Weights of a small mixture-of-experts language model, trained from scratch on English Wikipedia: 368M tokens.
Below are experts of layer 6 (counted from 0) of a mixture-of-experts language model. Rows are named router (the router's row for the expert), down (a neuron's output weights, with its number) and show model dimensions 128-255. Each number is 128 + 32 x the weight over its row's rms, rounded and kept within 0 to 255. Numbers have three digits each.
After each expert's rows: a language model's description of what the expert responds to. This comes from a sample of Wikipedia text that the model never trained on.

# expert 0
router:146089171152165153177145155106146129151097135179119139096135167183077177119154117152173088129133113103144121177105086104115148174171112122211122186126117120143103168099148148112139114138172138080112142103123141127105191123111102138093163103101144098204106139184198127112113110154150113148143114038137125146116141111066101157074161112073186085124196135143159174135076157147164154099086
down0:146120156061142166152154136082151115165145097116125128130121091154112181105128174136141181133129136183076101114181136136131169106103100087202096146164146146150122168133086183132093164063175143155135111103198127192102154159132103168153125112103130164132167070114165138134150113093147114144143079156140150060148098087064139114115115175144147163114143119157082153105073098116085186075097
What it handles: Finite verbs after a subject in biographical prose, chiefly was, is, were, was declared, began, plus some year digits.

# expert 3
router:108139151152110110096088136198171163132102077152115166182152108099135168115143151107128157148116105101125107150136122118144164087148196167125142208136094156118129111093084109116139139165158119201117146126153144138200090163197179108167192094098136133131164155170056090123155141081079097083094112134009150142078101133152145096131147105084121138092110095134119122059120140153130071098144
down0:097223198103165137079136155065111081118170120151148122131155114135104102107071119106104080118144146170112162153094132154069135135144104101154162110114155093134141142142099218131136108135187158201090092170193094126112184181094106119177149112131141200178148115127129121108094126116110154112136084141097125106186094160140093092099148117102141086118062106115139152101113079120115174094129
What it handles: Line breaks after headings and table rows, LaTeX symbols like backslash and underscore, and mid-word pieces like orth-on-ormal, mult-is-pecific, sub-species.

# expert 7
router:089131081110197140114135134134100166109123148084132096151116121130082148168201138101145129086149166134126168123146129147206126143145095106160057124084135115073090107095138100128119132178099167120115109203167081118141126156123111087116159071116113086075133094090149147115102094165113153127162133110079053106198159116085112165146080114096124140071117160162192116128140147095147102152074
down0:113137099120131153158113139061122110084075168135223161108084140090115139070096111128116146155125126110025156080149059094137120134119161158068102136056131137168163186118136135190129091154133134134097174135175174095124104144154076154132097144119139078183166122142140140141168144103136155148077139134136167093121112094148125155085132097190153110145135113079142162151141119103155166147172
What it handles: Determiners and prepositions fused with the, such as in the, of the, The, its, plus infobox field labels like Previous posts, Current leadership.

# expert 8
router:123122129148113138122150116088186149201141153098146096159098182099086134070169115081130202122117126092194114131166066125100127145112077100100151050131097065137105067161146113141173127153091144141108127111120120107124116153074060141126148174170141116123145099147088158109171091110112121189096147127113111134062129158159149105048106122075098175163076100153092113135125119125153160116151
down0:141100050122131122119093093107124165100153156147128123082107106198093117117124115183114132107087158139103125141179146154140153099135118085211107124119152089106162088118127136149092148143102127064099116144140166134160197145129138102168127060103053086113115161168155141112188080157089140082173153169100149127126157130158127154136141129073119181121183152132125176137119099127097105146120
What it handles: Line breaks, table pipes, closing parentheses and colons in wiki tables and bulleted lists, such as | , ) |, and newlines before "- ".

# expert 12
router:171083054107117143086131117104185110111116145153130097117094116113145081189074098123189123132121142141074088112046111127101125171132129096099151110101118145150117212138149135130141139131075160103143054137146109135141134186097157058178130150133092160080119144158119193146153137150060154141108133154184134131158090153160116083148161091083145132159131164124121150137173114174128120118161
down0:115111128115107085151179151160179170109106088141145130122130132114131103170083146152100104097122127153062132204144136115137132116114064156030122133103113171166099097092105137084114135127112144103153125139113155112093153146127156106135226147095164196213124155090108192118176127175132095161159184098105194132082107168137113103145102141128135097150114147138112149167139172121123143203088
What it handles: Final pieces of proper names for people and places, such as -ley, -son, -ville, -ini, Son-ora, Nannapan-eni.

# expert 6
router:143132150124047125167125093044145150162168166159064140108174097105129142136109143147049127139118122081125101087074121124163163158132096164106196187126126108178141161104152117097084093112110098111084183105090144086103113133137128168158096145152140116086131119068180121125150164117134104189111145133170093108098119104168126170143142131196096104140102127171144163082074150159130155125165
down0:104163120087158130109178147126157160181123089157109145125147115163101155119116155159103053093147129133143066088104086132135092070142124092146093089104160073082085116126122076166136090110094101101105131137141100101142187122072138099125174155051114116101109161178119144159166120189118113173121142060102117098132140153158170120144084142117158165120145163089117143161167151124094143074069
What it handles: First names and opening pieces of people's names in rosters, tables and prose, such as John, George, Tom, R-ick, S-ultan.

# expert 1
router:201144082062132117070165136163119128109143123098111134108151174104179068133114120112098126132116090180114144127053107113139070168100155131159127130064145133117132211174158158092131143096106124114215097113080091124143091091168138113126097158120067114126116163124145125150135162144134201093088155148140174116086055136153114092172132112090132100119124145109097157171191103122132175135144
down0:086070147140137151124154134097131070136165187138105129075141137085086134133137177138143122134172064111111121112171130125121187138162096153067143162096200096122117181081139153148157106137130133079147146108110170085147092179134125148164050108090149126155151164121160093086136166137103009127153200179069132129139113085081098103090133156127102152099150122197111122153149066114147110085109
What it handles: Word pieces inside unfamiliar, often non-English proper names, especially with diacritics or rare letters, such as Nó-b-rega, İ-l-han, Rad-l.

# expert 10
router:196168162109126147151089140206103111151192164138153141098099143103109128124106123137125103149131104092163092131155077105084128138085126080068176166133138155141160195123094165134141143132220090117141140159079170138119138142098098185071117144126128171160123117106142097106141112093146146083112091117134164154128117138142101117177141099164072089144125070116175127130103104105128109097082
down0:172122165123138109130122141099097059094150124147181107143059145188064158078141099110144132155101127038106098108194095138110162124176148136028124176152062114124140174140166133144141152137176156136138163111182178119080154121140101138081133183167170189176156122147073087185123160128154140097094119149093073101151125116144111136085155183162133095202083170113153143107144143138120155135163
What it handles: Sentence-final periods, often joined to word endings (s., ium.), decimal points and digits in stat tables, and joining words like and, with, &.

# expert 5
router:113106079077157148091153118126089117090107095198138183200129119158104128112162119187161125116145181135108107086172178130199105117115137139190101114187214091160158081159123155128172161043094126125100208107143141108125134052140127165105114121135151114160136089088117086123138120117136108130102126086150137126179178107111142133158138172181159115127145065134113123135146103093123184158150
down0:089130126142175114112128124116118093168146086147148130088151107121100164130104086052086091109110161151127137143122106103099151164121124182058119144157092139145103113091163123173144130143178175129150108127128067153162155232133141110063141082153208112136180152152218140119102149182125116117146072139141082190108126088107086119093139151155096130138128146174171212153161218102078177191059
What it handles: Commas, conjunctions and prepositions joined to the next item's first letter in lists and figures, as in oak, t-ulip, silt, s-and, or.

# expert 13
router:131136111154113149135156121149203128186140152126137159144157163138149104136128101093081084142115085167157108133192137154117123111146112087127111090141111094117140158142184171143109105167114160094129119127110131135101170080137161140092168104137199088074060151145110082095118111115127116143105196120147197187093128141198104149068224140105126088087141101108106096187145110099059144096170
down0:159075123124154109178198119089135122154103136117118081114166121122161121138124144128097169137115119115103111151172118093109133115142088179081089140191122151192118077088120150093113139180171159167150062153189092157155116109164163102151109144092149130155124168130124171110123139105128087104130158091134130172139059139146180107145111117130128145082093093133060188163145127144108050105105
What it handles: Pipe separators, opening parentheses before country codes or qualifiers, and commas or semicolons in tables and rosters, as in (JPN), (S-YR), and the | between cells.